python train.py --hidden_size=448 --hidden_act="swiglu" --moe_layers=[0, 1, 2, 3, 4, 5, 6, 7, 8, 9, 10, 11, 12, 13, 14, 15, 16, 17] --normalize_top_k=true --balance_loss=0.00127 --balance_bias=true --groups_per_token=3 --norm_eps=1e-06 --beta1=0.93 --max_steps=9240
Below are experts of layer 6 (counted from 0) of a mixture-of-experts language model. Rows are named router (the router's row for the expert), gate (a neuron's input weights, with its number), up (a neuron's input weights, with its number) and show model dimensions 0-63. Each number is 128 + 32 x the weight over its row's rms, rounded and kept within 0 to 255. Numbers have three digits each.
Before each expert's rows: a language model's description of what the expert responds to. This comes from a sample of Wikipedia text that the model never trained on.

# expert 44
It responds to: Clause linking words. Commas, and, but, which, who, while and However that join or begin clauses in running prose, often after a sentence's opening phrase.
router:141159092084184088077130123100141059165118105068149155134099124136078134109135129135088158091133158141167093122108149127162142137101062121112163163108119165131156179146130113126063146102147081
gate0:115102101093114133112153124125133135151111123108145117135202103137115135175101103073105149142133134092121171098127073133147153109119095089144120138139083082159140109150094132143110123162089098
up0:126148126140082150106071123088152140078116142202150142142150091126181113121078089134123143148207094113123111163133108105181143139130197149183156124141136071149080160114133125108111096069126129
gate1:134162111174174177159113146202169173127144110099160087083103127134168157141186149164155094151127153176108154091208137138133129132155136125079087088102110171127148107212135104120178112163174142
up1:099103136107079174075122185119172165151120051106122115083092113103158113158126158150142129117118115173184196118115105112112125110099141098178127117157162105113108219105155135094105104147088128
gate2:114173159101118132083178158117118100139126225083119123146095086093073125132154140142089116050139154116117139124108179078136136123097118157079155167091160099123100110116204143131151088112096144
up2:087133189126061152097118092089206106151088121165162146122108185129159091147096131142146148126206110101162103113164142163104157114094143105105156171155111162092152081096106132146131115058084132
gate3:119120098122103191101140136133188148164139198179131151133135076117063140158171139164080184083167128160059109137143100049054111125097100104150141115125182070177130148068170143137118146115119068
up3:078133143117185118147129152140140169142108105132133084106095084082148073118124115130109135136121134170125125140152132139137131207172157180114145130024140120144072131181140058122163143125075080

# expert 45
It responds to: Possessives in sports writing. Possessive apostrophes, 's and possessive pronouns (his, its, their, her) in sports team and club text, plus football, player, club.
router:126097048049093162109131143132197167081094176117145043090142156146176144158121153094109182093128181099122125163123075109123086157160116084152131156153105151113154105093115119098091162099168113
gate0:122097121149156144140113113108135109101133176148125066116102134081142179161125149128166106137152143132129122143138136117145104161134169141079141158099163109165117094107172099092076113165095160
up0:136171159134133197139180123157104171101140185107130107131165167142078177174123098089143144097195103141151113172097126144176109076128171116115155129096178129196143181105104134169109182116156129
gate1:110139107114112098142179162132136122113171116137109144152106147112079119070167111090146089105160148117109144126144080160082154099080128113077122061128169143169116142130093133102121144125097158
up1:121118105171108087136130099088094150158125128150115132116112117088126147124062125063117121138098119157141149127135113139125115156051089150129141126079105149113170106109151140103140105155181177
gate2:149125116141133134130187122073139116113078195189087135164101117182025129135117106117146104041105134170105119158141079149118160104170155109114121134082147131103119118104187163143161128121084123
up2:102117176112167174126188163178156092134132135187100136103085117119147159070092094125139125162118094154147106089144083109142118101116063119135137168144153132133125120100128118209116121122058097
gate3:140190125101071119111175075132113152181100135164087110114087034099145152105102138134122111032141132099139098112168171119139122087106110195082129133136163126135160091167122157084181126092099110
up3:122115121157156049111099092170128085000102125052153153134111131148124092138163112111081166137155165154125101168134146128132181145166120130129130127130164087146123151144124182098152172101096128

# expert 62
It responds to: Table numeral pieces. Digits, decimal points and signs inside numeric tables, coordinates and dates, such as climate table values like 76.1 and coordinates like 53°25′.
router:105124196158135151124056167126119144175101151148096136125126065164109147082089156094154141127198143124087088153121122178157112116142153146096115127143169132147160102124186156181166086071141097
gate0:202143108094081135146135192204066125179138148156128167181086056163152054141140118133168178132161133140105085159139171064118157138085143126096158183121104086172141097080085104123100138096198116
up0:255105144147142100169117105124128082111130139138125104080125139102131157137141177082142099115157086147209080153160102123168163110118158123092133166129124165144154137144046085137055162088159123
gate1:149068164143175161083121097094181173127145158117146125154148164119128069110103108193123108140082133165127124116206146100114138151148096148147176167085085150090179141132114161181154088129153133
up1:160166160186100242090146127134107151131123131086142134086104128187115145154123135118078138118132156126107185100189130148128111140175130117131118174136081132180107141135110116189079138087188138
gate2:131122103189156101125127119183164097132089173085106162134143167093105104022139132106111165077149121129000147141172096088108118125164120147105120128174121120141156104108162156128123117098131166
up2:136118120126103162135141148126118140026177105102182130099100091156109095134159136131171120085098086161197085081122193130115075123118134146149170207116158088142146097129089140115130073115185122
gate3:154106112158124135147070156190128157099096169140171128138078169096047143092044106109118146120184094190104088075087115105154111119123106165073086093175113109121111113154117101130098122122096120
up3:136128115141109158163073074167092107163130150223182062117147132159133159104101085172186116113154107126159153151129103128119161113106112121136125121169108151127125199099124074077139175140091129

# expert 34
It responds to: Activity nouns and verbs. Common nouns and verbs for works, events and activities, such as film, played, released, tour, performance, built.
router:112143128122130116203093147165097144135138117111129102141078099130162082128140134104124116091155115179110096199183168147103198120129163089141123151152084105149175126100084156106154142064145125
gate0:102146120113100121184107104147122101089078129106143130131166146107165120112077134156136125144115154130218188103112181081159152134118148118117115141177119115140134136140125097157165137163123135
up0:149163147150111146171153132077104162113175116123117119161114098114111126159173169107119082132107194125113127119122087104169122132086118095098105166172103165103156098153126059116133168191186138
gate1:085144137116166123171124149146118133127130123150152107072123141126098180138090125113147132137117143169094117139172087150110095122153113153083109165178181093135120163098132159146155101128140090
up1:118062138134111136128119153101159143143121121154175085158175116127093094102133141090068158146154124151147175179110086124139117106131083183123121130130096092117135152108099115065139124131168139
gate2:160161155144156154170082118138138160102118148128129061133084150157207088154174159127137114131176157111146151128184175158134142111169159168144125095114120136112067102114110145199066175117062085
up2:144151097142138121129131109145150153146065162152128146063071214120116117115110081148149108113129117094146174120160186091096132141098147138110089084102143140105097123181139143096118114107078113
gate3:130107101125113125141212168167126110110138079102127119100109094154099081116156066136108068095125137147131084066207094181078115123153070051121099141111131135137109158102187102137131110115148149
up3:112132149153141102103137134182120062117139153112115130158132139161143111102157117140115121094166097133147122141226165149175097116127161093131127163128176171153133132132118157111086111137101112

# expert 15
It responds to: Foreign-word fragments. Word pieces inside non-English names and phrases (German die, Dutch -ke, Danish -en) and taxonomy text, plus died, death, ?, !.
router:141106215104091161151157110147133136155174154111079172180188142070103137126116063168079150165114194127146125097127200084120149118107109155130162116158126120156136102117065136106163125155114130
gate0:174121117160060088160123061085137112170149145080108118133115160088123137108115110105097110135122072119148143186171170095076117109145160151129124123130165107107113137115142119132127112114132119
up0:144110114143206137092118124075149107134144099121119112163152101144130093186123161110136138169079105090119098242119150111135167104111125071108120102148191081121101135152104078118117185105155113
gate1:164090109180109119138122085145130149126172195149108165150161114111133122182201111143110089153140103162114093160135174143101192047141100076114225079212140121122180102180151128074082200099085168
up1:200149159148133159121146156129183124181135103093112091126050124170157145190130091167151077154150138117122111150191115090055181133159181136153179094115116117175171131091098130121154104137150129
gate2:105157103188144057095155053167123169135115133124132139077072143060127202110173142132170163149081127129162168147148143090167079084072124162144087118195135128156157192126061156138120108104090164
up2:182079154115132138110104075085064135096052159122091156066096190156140147153135114112151130106085081164161114161132173136129198160128120146140158172155092116141113058151113113161185107128151138
gate3:119127133128162132135133157143075179141138109074129114139173157091109135156085075146154121121117157119148178114117149115114136202161082152141115154133130142111048143085100111042042162157166135
up3:116152190107096138124092149097081114171135113133072114131082160140117159078101133129129098167121129119081154133124084085088123194150151165140142117099131111142145182114135138124147164158132146

# expert 33
It responds to: Place and building nouns. Nouns for places, buildings and areas after "the" or "a" (city, town, station, road, church, school, ground), including street and region name pieces.
router:118129099144192085188151127167143100137100153110162073148112072174046139148180127127080106117130099168107138155142102072100103146150194073151077121124100096103155127105120158094135165117107138
gate0:133109103117167076127174150181122141160136140165161125169117121177083111119154162080150155084097156188054137125109073121174130157141135141211156189099117101134134138123175112133102085111047145
up0:092130151111113094155146076137139144117121114116159098133101133116119132160099138142092075082133115104085133135171059146142167067137118162121115102118145127120065158223116109107094167091126128
gate1:244134135126177088176112084083177205114103061121177135152136110113081126123083121127080168117129083166101124089150104161101112108144099147165124136148098166154182102057141099097108155081171162
up1:085130146160148168101187192103155137126101185117111141132127131157119103143100154162134168170197116178158145087119053163149153170140115084071123126197150159115096197153162109167089162138152129
gate2:156193105139168155154101073131067087131135178135152158119117116169171132109110092086182165066098109132107119156098192152035149215108135136131104109136088121198155069094121077129085126084164136
up2:149084141153131101132115163187149095140105109128030135107168174149100145114161128143147164209089179060096091094170109156100162156179143148107102103156120108093080150168159176087106118071163104
gate3:153140142155131187130057078137089115151115106064145154100122163156120106128098069157102114125129105144046142120096133165101182137172105163159124164098112099117121167139104109124162112103096140
up3:170122158123149104156151126046102140141175183149124138139155138153118175098113135150196118120147106110138072184155128122134115121076083212179144156146151171106108130080094109160148115180135121

# expert 0
It responds to: Line breaks after headings. Line breaks ending section headings or sentences, heading markers like == and ===, and prefixes re, co, non before hyphens.
router:141201091073113136112145125130110110113084171146059170134118122186098119165118109134118096125115131100126118167120127139116105096071204140151127141150167137143115064110129123068183122077147138
gate0:153117103076125092119090134162167157121167107090108159143187129124139183130153160091200109118104058142207129145204139157099140072111194165128136174133184119113127098124091161091119076156183114
up0:143121117083109128116135115113144057107158145091135179193099124112168150118094156136091129131086111153125171057141170131138136091110130172160110084123203168123139091049107058142104112090089105
gate1:158096153052102085155128161156157127119112109103093151162125124099149147124142125130134160096130111097099086110175212146161168145102146118194041169110145140151100102165149164136128100133155120
up1:124114120160192126119138097091127141129176147087156150097164121143108135126184149107104133130114159080113110140136087094151138142115177164177126152091107166140141191182117147122143142194153130
gate2:136139102110177135064154103113134136082096102166118138182162097131193137120123127131138067112137101137165158145162141099080110113122167122212159153142153139140148089087151153058124060072115155
up2:109126153117076187125117066127143115101113127090150151150088078124111168186062122094090160097098073133086146072113155165163127162129153136103141119078176147101102102116122141122137123094127137
gate3:128108168118091109107158114167105179132200152122145098085154111090132084119129147151141078152170110048104117101157136159123154143105126195152164181178172132115138117138135136122093146119100103
up3:078138188130114069180163159104112117143114105141082126147104112107105116120117131102123064158124180137131086117077133131118166149119187137074171131187150146131114196150177133156144152127121159

# expert 46
It responds to: Sports hyphens and leagues. Hyphens and dashes in compounds and scores, plus league and division words in sports text, such as top-tier, Premier League, 3–1.
router:059110088044178181093116145113112133049105158132070078170113177145166148112084126085119121088168168073065124092079126154171146151168107120104158159143116137149147108137088120120161155116139149
gate0:106179117116143172113108113096124057114147108180118120116188113143194129128124081118131148158154103123109130125114090095092144117159118057130122159117130139110166117132112076128133122116159139
up0:105074123129146088110150081089127126121090143134169114113102059067110138119164071155131185115119073120125133116148124130152100135069175137137153122147108155029113111149150129118135126100082120
gate1:080081153081094130174151147063144159165117129096134138100180182201183062165160117177126102103131122150133099102147190133095089060119104087113170124131099142128134143125126167118140143127171152
up1:112120135114131138161104177173161140072142107158168143152147091096149124093144133102109143122111166115165123132138099151165101150101119137151128136115155179095098104127139123077096128106074145
gate2:078149180132143125165187080126116173192115079154112086096178079146107125134087167124143095097142142159101174138156153114086141071155162096132066123156113105092092178103105129093158151127157113
up2:141096190137143092121160120156068145099078083048084090138095078159075097124140099143169188090135105101104127069170106150091121095152149079116092120058171157096130124181151177102167054153133109
gate3:124102123147096130102113209116044188147155113087123137130117091134055106086104112159119153182107115116113160170114059164083148163150106178167169153121073101113089133106083138110099154101144148
up3:113117139142118159249151158071093137112147110129121113081094186111119131121131133119130046178099109049163117087158110165130174149161133141162108172108080130147180139163141123128061128126123116

# expert 3
It responds to: List and clause joiners. Commas, and, or, semicolons, ampersands and closing-parenthesis commas joining list items or clauses, e.g. "work, social, living", "Ingrisch & Garai".
router:100127154109115092071095112090136068129145125163159147111112133174125084147096083103096112148111124143123139148101122128117125045058076064055115112100094099132108176157128138081095119129132102
gate0:135110106107159203078106185138124151099140077104162115136104125144137074186092087156161070149119172090140139146105130157167128137136104090110112124160098096098160164113113178084100085124156139
up0:155212116153186150133138116155129088162079165091094109105153108078063119156088162167172121128195120191114155109158086168071126113177116132159082123136186147143116064106147087160140118080090104
gate1:127102149163240144115085192122124166100072092185131187112107091127156141163162188129133121134116102087096132168110104096133117115168126155076142112170141134143157101118201084131132129140161164
up1:110081123145157106151113115131042107150181088090164131169143160163124153124090204161141163156071125140182173201103178107148147150164219124117131207191126138108117129106163146112170118075164129
gate2:134149118097130091154120127188071143193060136097141105133145164109077141110116117092137064159097159159166145117170146116083152108060145093122123129169118173066130137118121140138081105133134127
up2:188174154106093128163142098143151117100115158081165139153197171109080143132112134110129110118146061143095097194184123090127114117112145153130097152150181129095166137131075165103161131117135114
gate3:164074102094172153102171143156148118139182131169124081117133126122116092106138186109155124089173089091113157094107106119138090216135138122106102167148075175158146099120144146115134107134110128
up3:185107134137103109179185120228100132123111093156116108150153136140132134115152119080133143141127075151169170117140067144144128126136121119151142128113204131137042133181144142078143077100074102

# expert 40
It responds to: Parentheses, apostrophes, hyphens. Opening parentheses, apostrophes, hyphens and accented letters inside names and compounds, such as d'Arc, Willy-August, "(Adelaide City)".
router:115150122156103143137087140141110124085152174151034099156139120115139128142122107171119119129119131138152106130065094077183139128176084101085130113148108116104116117130159093098176175121157107
gate0:107133130180119125116081149163111164122200171145126140096105165103154150151044118117172097080078188175194121142124123119109117125154095130156162130167134112140177151110117149109111163097096151
up0:131149113083118152123142131161142131124151097217171142119085162119112152072151156109125126143134116149122155051151096142119121151116140091175133128093134115146101096139136092152077149097095108
gate1:160156131182159135124139132122129158178056112202078124221126121107125085131130144116130107128106106104151097086114102168144200131154132074140135136134090106210118082063168115128102120092149162
up1:122127134199162097142097096150106119136111137171141137140038092119099180164162158137149161106095128081193114167150146145114134050112083130111144113121152138169098109116144101119156159130099132
gate2:122118156147154097118146097135134170102137072070112122120059173134160121120173131155106175128128111047117156130155145096147150101151109121128147123179119106151116166122171103148105141143109171
up2:159119103126132162049095128174121137121115139141089077123148116175162172105156177137135116083150106103191132083069023138159136128140087084116098081146098103123160119137168118154159086112100137
gate3:134106113171161101105155127108081097064076127059108156125108122133210108123113081141107106090133153130180121143144113147125125179094177140147108144197178134159085162119112163105159106126212174
up3:119060175129084137090109075137141163144165139090086194112188144166185095113120190107125103101102113087162181135129167064120124164129103132135138180117089051096127130136098018086187125113179135

# expert 6
It responds to: Romance/foreign name pieces. Vowel-heavy word pieces inside foreign names and words, often Spanish, Portuguese, Vietnamese or Romanian, e.g. Anamaria, Paio, Mari, Valinor.
router:154153158101143186128154144134081102143110126138109134175119088115113205124129142114075114132073113192151099126120163117126153138130123191083115094102181129134113106167045142080189192123076145
gate0:193068115127168105150156092122133126155104094108132137133075101127119184149103132175130101108127116122089187061153065187095124157148208111103168101153063075159159154101125138198121107153076163
up0:142117128140184137118125122164154076131197152175101157103150122130173098050132132099088060112071136152107108122139118097178127104175143141110108148089164126111164154114115110117130153162136120
gate1:098158126159133068157133180124140119141111099122087094121148134114204118147120154090043087150075180136128118098141163126125125112205158173114129075158172130119058106048154119074107100157147126
up1:183166123189084133160097087167105073148177087071148183141117098158105125146139150172120155163155097146106142083171092133091183202136159115141168106161141110080089121108095118153144147112106151
gate2:164079099126158119127127147122062175143173148169139131074123192098166116135197147141127077142108113120206117185140085087155132169158086089144091101150116113112069168118114102122137132151158130
up2:089082101160087103143194158137121082062088114105146150098102203124128139147143170163167097133142115112092106138138144120153059126111106137113128096131110124109115127128136134158056070172149117
gate3:201140187149132152177105127152153191181131152156088097190170139197102159097165126111087131123170090097082086121138113162131095210163091101110113137046165157103184168134079143132145137120170181
up3:165161100094137129086137123112172097144116104133135156122122162138100097142075106129103139142198113217126158059097100132178136116150079190102174112141130118099091165119072081072123117069133110

# expert 32
It responds to: Plural noun endings. Plural suffixes and plural or collective nouns, such as -ions, -ers, -ies, people, members and children, often followed by of or a comma.
router:108107102088079093131132166129121152143108102131107097125150094155065091084098124157105134121176160130156174124150117115074087109061130081157039161090130097122129115124100172209084120154154123
gate0:107104191158165167108110200108150202110161143088104108099162093152126131116173042148177146193143126132135099070124120144120100094126122091164160126200109124105149034159147168139130137208142149
up0:128122150135127098149179111113131169164098102063130112148088104155173143070070109125149108095155088126154107156098157135132151149124180112104085143158168119084158040138087189142135134148189125
gate1:166162143101132127078153122131139117145146108180089186094156157107150139120136095154119111134113091220162104172162155189179166129093098124174150104147139102110128125100163120106130137111092154
up1:142108119175116122137093131113174089097179098130186100121120124132051134100091117160107135098209116095156143116213197133109164137146179189090178138107120173132068097083120149153126148094077133
gate2:178138126142124090064107154133138120127115143131109097188118138123063147116140155113176115096089121131119064107205097107120072110138114106178173123095112107165159139189133123131158170084106116
up2:157155183210103155084132177121139098152193132131108136078123120087090118116104058074127152137105170111135080159161152174117113150098158124071114106121127080128189093096099156174129134145053098
gate3:093153088138131121149117103154140130123156159129146179139097100212093172129133135115118117133136099113127096097129141098134125148145160143092156174114117132087116064075099151148123159141180147
up3:139108193138128144125116145180159109143130081133136179096126198130150164139098105033151072106197074139115144130129104133136132131131162077143132191170127137121150129126184194115142138110094120

# expert 57
It responds to: Titles, ranks and years. Military and political titles before names (Colonel, General, President, Minister, Sir, Gen., Rep.) and leading digits of years like 1'9'95.
router:078141064134121112144178147103079135140137133163183127141082144158164116092117135128093136161121110144099146119160132183115089124137161172158120130095143080096202174045166122156084131162166122
gate0:186139200096127128124168173221124122163084065097125078173110143137124120090133063067077143149121126127095097115127106128140154085196123158159063151140124124136115115071128127143070058131183108
up0:131168089178107088141161108113048135108136163051084077154184110138093114100108135183079113139088123138103120162090076127155116096099164061155109165152154193088099151160155084081130113092156114
gate1:107139115134098136152164138135161083086160167134117136153096157096188146115154117198138128187060156078160077157109153088119121134131189154091130155113182123125064166082107113129157111137167142
up1:101108108164123136028142153096169188152110129113123093118126139096158132126182082126127159159103113164149085140136089112214098102114067102118084187144127064150122098122130061130121138130156133
gate2:104117195114192142120079159102140075141135067107041098151125106101088123092086137105120064100065132109039146099104110133132137130140118156199154168175168129119144140125110131112170088051112164
up2:130197107097166097153167097178136111166126138092097109147125091129205144145159073103161163142141132121166180150144140148114146136117118100135046162119142151110092184143162163140167132096083162
gate3:147111105116141133122161080167140143112155198141077093071109134175208077138087126173178136099111102137140090173131072170128114157168112133131143137118122148092080143163148117114095053116159144
up3:155068181141173148138108134098134126106103153142098085128118116092131139140093147132119179195141187200113114108139121157200088135184096138099133148178099202098087151160091103071162155054102169

# expert 30
It responds to: Credits and person names. Common first names and field labels in credit lists and infoboxes, e.g. Robert, David, Occupation, Liner notes, Animation by.
router:107151130105108134078176162143087178171129059147148139097142139157171169092155109106097143149151154140115121134089133133135102116161080112120132146124133124137087146121151082142168096118107138
gate0:084135127132178121097147161137132091123109027126135115080096148131130130183121150191104131177140152117099106134088141123137119096140139108108153163135108124171120165155184096129181137114082136
up0:090138098170080112073171079157161179088135130150144135145078085097095175155145072143145114144095065123151095109124072149099093134109135134149043133142116161125177175107120090203127098076109135
gate1:155133143086174054182181194121122145157112136110114136100172122123178143104106123149175144143103126095128088124109059126058059076160144173091137135107152100144095122107105142094098038123124140
up1:111121117104137129176103096099173105085092136136155127093117080114104158085106141146166088101136118077135145136194145077123156159117063128143140106129121158143130145146049052104158140163209127
gate2:077162096067115127134095120153149131147211158118110078108161143084100135111064084110101134115140164137078076195102136142112113139087100152162132176193113098169073089164128214157141152107153118
up2:147153138128141133186128121120137118087123135088169131133124120226139146136136111140192063160161101122145074149112096117161125132191127082156068144159104080110095117108110089098087097179105121
gate3:168194122130161128125101166142125133180131143158133135144060160143133109092171141160158127172138157121133141098133136144138108115119177139128084116129116150106127121199126100157079117182145135
up3:177165121086101151128103140204140137118116145130141084132146045082192208103130116176140181095143091051188155087122112162123140155150100157119078125128141146085146120092117206208152115143163131

# expert 63
It responds to: Verbs in relative clauses. Verbs and participles after to, which or and, describing function or action (used, served, supporting, carry, covered), plus where, which, how.
router:117130151164115121083111097096120108107166101079198056152124173131153106064127088064141128104103081146140152150162122170135168173072120137172099156129111168147165131172111123077144081126123114
gate0:147071150163154120125136189183201155202110126162086133125128088145152134138142132142153098114164102117039119187107143170102081080135090126168113177094117188131114109106113143161086168168125119
up0:140132135140115126171118160124135058095117058087131151179165119103155094164130080180115160157178096069146178167137129130164138059104150127100092143150133092163140070128103104121167150106141115
gate1:092165099196088125121136188115151169114131161156100131135110119114126149058160087125090118148092089095154148163127108125112117037118095133093124140153132174137133164156147109125123141127122144
up1:144149080158100111124136156070073140124112127099119063127159108138179128100145111101139155149113136066173125147150183103186133063083136147114110129169137138124131106180107186138147150102093129
gate2:098108104151086086133184086106122114112143167145132115098145130158111120205113131132093097119130109141068080085078152084080149133121104134100107087132105149104147145115160129124180120160123146
up2:088090093092135118102142128126041087132103123138121099105045147100135119148133163124114188108169195099122053173102126149153138077148088107144109096110192146165147168150157118133138071148118108
gate3:166109133130154120067132162187100151106169123105161151143197168157093151081141144102108115139093135135128179111175170118185197152123143147161131186135223118094140133120047108156000088165130145
up3:144178141125118148115119173094076105155096112119096101123144104135126076154101143163121168168123123130106133142170112163080111100136093088204085109123092030120136116117158109102049094144137144

# expert 24
It responds to: Narrative action verbs. Past-tense or infinitive action verbs after a subject or to in prose, e.g. withdrew, declare, returned, wrote, offered.
router:096126144184056089091123123089098110145139117098161092117083143087160107131179106112147174075084086150132154165151150180081154199180135120143102143133145166176104127139149125110120120169135113
gate0:164099137146146058133028159196137069132144144102135102128131148143159069172143096189183116117120092105130144109109100147068147107123149136110094150203088123127129147118109117107130165105156116
up0:134141123110116157127149067177113157179141084097169077094134096115122077156125134105089172164086138143176134111105046179101136113158108134139068153091122148119083103133143028203083169134206135
gate1:100117050112137079129124145134079116197080147150097105099106078192102142153177153122128117130130117199173170151113141160139166099075071160095126084196127118150088102154154153151092097092112131
up1:113120130184163094137093155133108199177152160083134131111142138095093186083067134186106131159158142142160110087148120148105144173055170087118148131099175175152149108069086194154101085114139157
gate2:094108163128138195148113188091183102116124125092117090122090149143116157151120117158149146115123126167194123140149114160097126101133104171104167074101119167128135150102069184097143124107162167
up2:115173144130149065132116092086103160109078095108147085133135138134182136147129168100169169057092116082135100181120132111079180147111118155157142094172144147177130072087146109078103141170168134
gate3:152137116094105076146119170068111150073112159174145085155133154176112116066062064095084133134094156120138171136082139075060094138121155141125137121118148114152150079152166150099178144158125141
up3:123161157146178088149129179145146158128131088124200118137144141130120131128124109131137138113131124102193109136180146101131173114169099144112062077211135128130207097094176105084179139147156129

# expert 59
It responds to: Capitalized word-onset pieces. Opening pieces of names and words, often capitalized, in titles and credits, such as Int(rieri), Re(cuerdos), Un, En, d(ithered).
router:062125190123208196115150130100157133117134071117167140154162128081173108135145108136146081146131080193123170109106154093097165114145144192147132152130150144141117130160141087147109103089147116
gate0:074119145148192110147062123097122152186168137134127117078082105110120143132155099167067163095127107123114082133084168134141158139103173159184171081133142097135140098150137138151077255127141141
up0:052125124191219100175110125153183174161124162095137144149122139149156113161136111154174107143134121158124096179107130156173122147166139114096166188091144113117116123105156163221184143119141135
gate1:146077130132089123194159091118153085082160153137138134154102089105137121182147104130163111105143079158119148111161165104072168134087100192137140127127100124169092140102123138114086137119102134
up1:134116132105135155155150069120152140109121101129123167129109153092154151113126168080133092074126189147185139129116165165139121138125165137119109188135118020135119131138100063136113135169145160
gate2:076112111165219163161102108140153146115058153147152141118093134109129125168129145171143148167122084061119146118139162164151167165114143088133145181134138133132157146076144154082152143067158153
up2:144079134113112159088137100085135133158117162099134115092183111116130133039131212154151121180167114135130160166137115135142134092030119112121170136092102158146157103143066134149132178086154145
gate3:156121164119121128170168153075133158162173124148140132143100138139089159128151106113120116122094119140142121126158117139080137168157166130133153146164153178149106167117141122152102139127111161
up3:170124151099111115141123086140084087102114147157110132128078177204133133112091060126040105138156149127181113145145151123143117125095135145142093162162086144076131174146155130128205109159098111

# expert 38
It responds to: Line breaks in structure. Line breaks and section or table markup, such as newlines before headings, "==", and table pipes, in infoboxes, career lists and tables.
router:168147186147132137081128105110179133078151155168107178121092079158149164155101133166147137173168158125139133103114171113157083125108118158106120112184147184159122142096173060150119151141140134
gate0:121097125073124037119121145114123156129182109100156150128161133125139136088095088184094133140180104136124126114116124182125160098134127157110129165143149177141075165164166082202118104106163127
up0:189099143126134133112133178108072098173158128147151140146152123095115046144136067155161161115147166117087148073164080194142117143102083094116078162128135162127127167116197100126146072090153104
gate1:167054173133137152163164098145118125173198061100156112165149113152108112157163110150134097106120125095147125070158194119106137177129079123122115097126121188094148091154173153178184142141117158
up1:143080075152116128171141092053092049136142141115103118173082122112089113107149155144123118083115112143152172089152169132080149184154094120075172168096116100094117108125071126078111099140108106
gate2:172094220093158146139056123141131183137092161131077114114087152132182106213129130134141193098140152121145145124133169158087138085157158084104106134124247179166104101087095151091116105136117175
up2:116104089124162127185088132107090106105088098146103099165092115124131164065133162115122167168124150072113169146113155081071142133156082161069141112153143149126157128114142121172126052152142141
gate3:089198084114084140129091115130138121135077130081173129086128103105126120173177083184148122162108140141089098148124166105190158103213091124133114120168154091139103138183115164113091174130103126
up3:109119132117159106155197093153116118098183167160099093104162127127070153118100077196131162173149134136084141135127094114154081108108120107193147173124136144176118092188130120092041090133133135

# expert 60
It responds to: Chart tables and numbers. Table cells, digits and chart labels in music chart and statistics tables, e.g. Billboard, Charts, Peak, year digits.
router:122127123151056077186101148126137147068152100164108068175134104153128099184156134078131150144073182100196138177111165148113156089131153089099105105086140189135106110099120109152122120141157111
gate0:104124141124138127161129084113121108118099196141106127149149158137147115169153117062157056162125108123171091150160163093168133120125113138108116088116118049144098137124138109113149176141134138
up0:055127185130115127064092120076129169077166176102109102146107116106127172080175128175151078138137082047162133142079140125085145097134121149073102078099101111146149116064181105107132115113122141
gate1:128136158155156136176143131185170116091096113182097122156172182185083180153129148154118135107174095131088139149174146164121143129157139145135210084116063100108111095100100168051137146106138159
up1:088101172089157132112128093182160243175094082058097144144130114162173129124136119065132109133133131098177130098148136154162151054147083163134130132142169121160125086159088056108159106081115152
gate2:137145108133165161148092088130103086104118160124169107107183111085147197189136089182110098152070147190198114127179115131174153103143102132127078061175136129159103158180151082127055122121131115
up2:187122125085108148129094131102085128110119123085092084137127146103167122104093102068154135051153125177128164139116130155178161144111102115150098136107177140119120118115102177119156160168198090
gate3:125063085083148146152071162099108112163152161142162122062099094186152149160136113105180127115080092159145111121119161149175208115152150068102160142188110145154101153100177117146092084137117140
up3:170156159123149135154162148064152114170133150141082121086146116084111171111123125124168110169130085131083180099187131126118136114141055128106150175141186127121112116067154125131141171161122113

# expert 47
It responds to: Numeric table pipes, negation. Pipes and semicolons after numbers in statistics and standings tables, plus negation words such as not, no, none, must.
router:131084138113069160162168094102137195133101085139194122138152156156133081134090120085081147172162146127164110120179153136087121117076186128136157176118119149137072094187154134185128165140118141
gate0:102104114089088120120148183129165147087150153129160120159119150224186140189093121081139062121118076084106121102165103144128145112145133135138081137099151102139148127100129062129064071141113143
up0:107101106154183119136112092147120084101066126115110109184168155131195117160190143184152151132095127075119124154135044126122113123064100148117168116135098117115146133161168159103167160148115160
gate1:146094128108088084144161112105105176135117216124155097101140114169117098109076122108134103130131106117120080149130199131147127125079135094129132179187168142124117103126157108077147142112160139
up1:073177173077166099151139096115136116175174187149131174100110167209110139126140129078137103089125120181117097175181096087110122126115110135106079106135104077106151162072145193071132112063129137
gate2:145097145091127141143123130131091084109167185122144159105078078086075128099162155182136149097122113107156137097113073136130162162147141178174156175129186086130063141159189106081130097117139178
up2:117149146144091139153105109136195094131169169090128067147116082204108087148130129166080123143097067158132121098104123106114097086145120123126123141110137164104225108097149165059122156119102096
gate3:141134135167142123104145147139107179129140155137131130123126185075147097142102107156124166086114141061150081153129149118154144178082142139113154109107111166137113176113145167119113113117054147
up3:138138150149096104183179126110145131086146094165135119083109089100135148142167127149114123123132100075150094114154078053111146148114143127135105094097124064133155133073123138160143101112106123

# expert 5
It responds to: Articles and determiners. Articles and determiners opening a noun phrase, often after of, in or to, such as the, a, an, his, this.
router:145163176205160146113055203190157123111111162081141134081124192135108125126103127121148133071091187157077111156096085134132118171116177111132168063170172120143121152077178152131065147109148100
gate0:091116120088146112175146168100140119131117102100136074148112147105080087127091186147146098170069079231115177142079184135182148091080169157130155113133088151108106113132130161110112100108144163
up0:160170109142126171106124124084122121139162090101163121114100129136111161117136153131097162106143134119183158141129104126126134111111106128142087171130169161127098191187127140141112145164110134
gate1:105155117127121133109148120151137071109135152098100119107170126202065101160141076107120134103108129123097081183088114140127172106114118148161117195157132068104154178153086074186095129159043135
up1:122162143106105133144114134155124125184150091189094089104149154123165068169132092119171145173110074124167080070224094148166140077089063071159133131099070102154127142078102072173088121079158124
gate2:141110127045108143153175121153121158146154103176059121169108096118155118076066129190147111125154113137099134099075154054109119135133127112139112146090092110144089104144158165110141137151064164
up2:160172142075081079121132186142078096108123122167132114125127148101155102158142092164145111106131133153107119091128119110138089162123123073063148131105094122175131106177156126135074222146139132
gate3:107119155162167092144147097172091145151109071112119098102139094114150108131130095115161129126131146129159138153104130092139118182117148166147146109155101160120108159104082158146137175184099124
up3:090060073153171180140145085112120146151156058162115113129107107105124165101153173121136156171128173139178178140123082118167143102189087108132158111078150131159077127142106103110143117139129087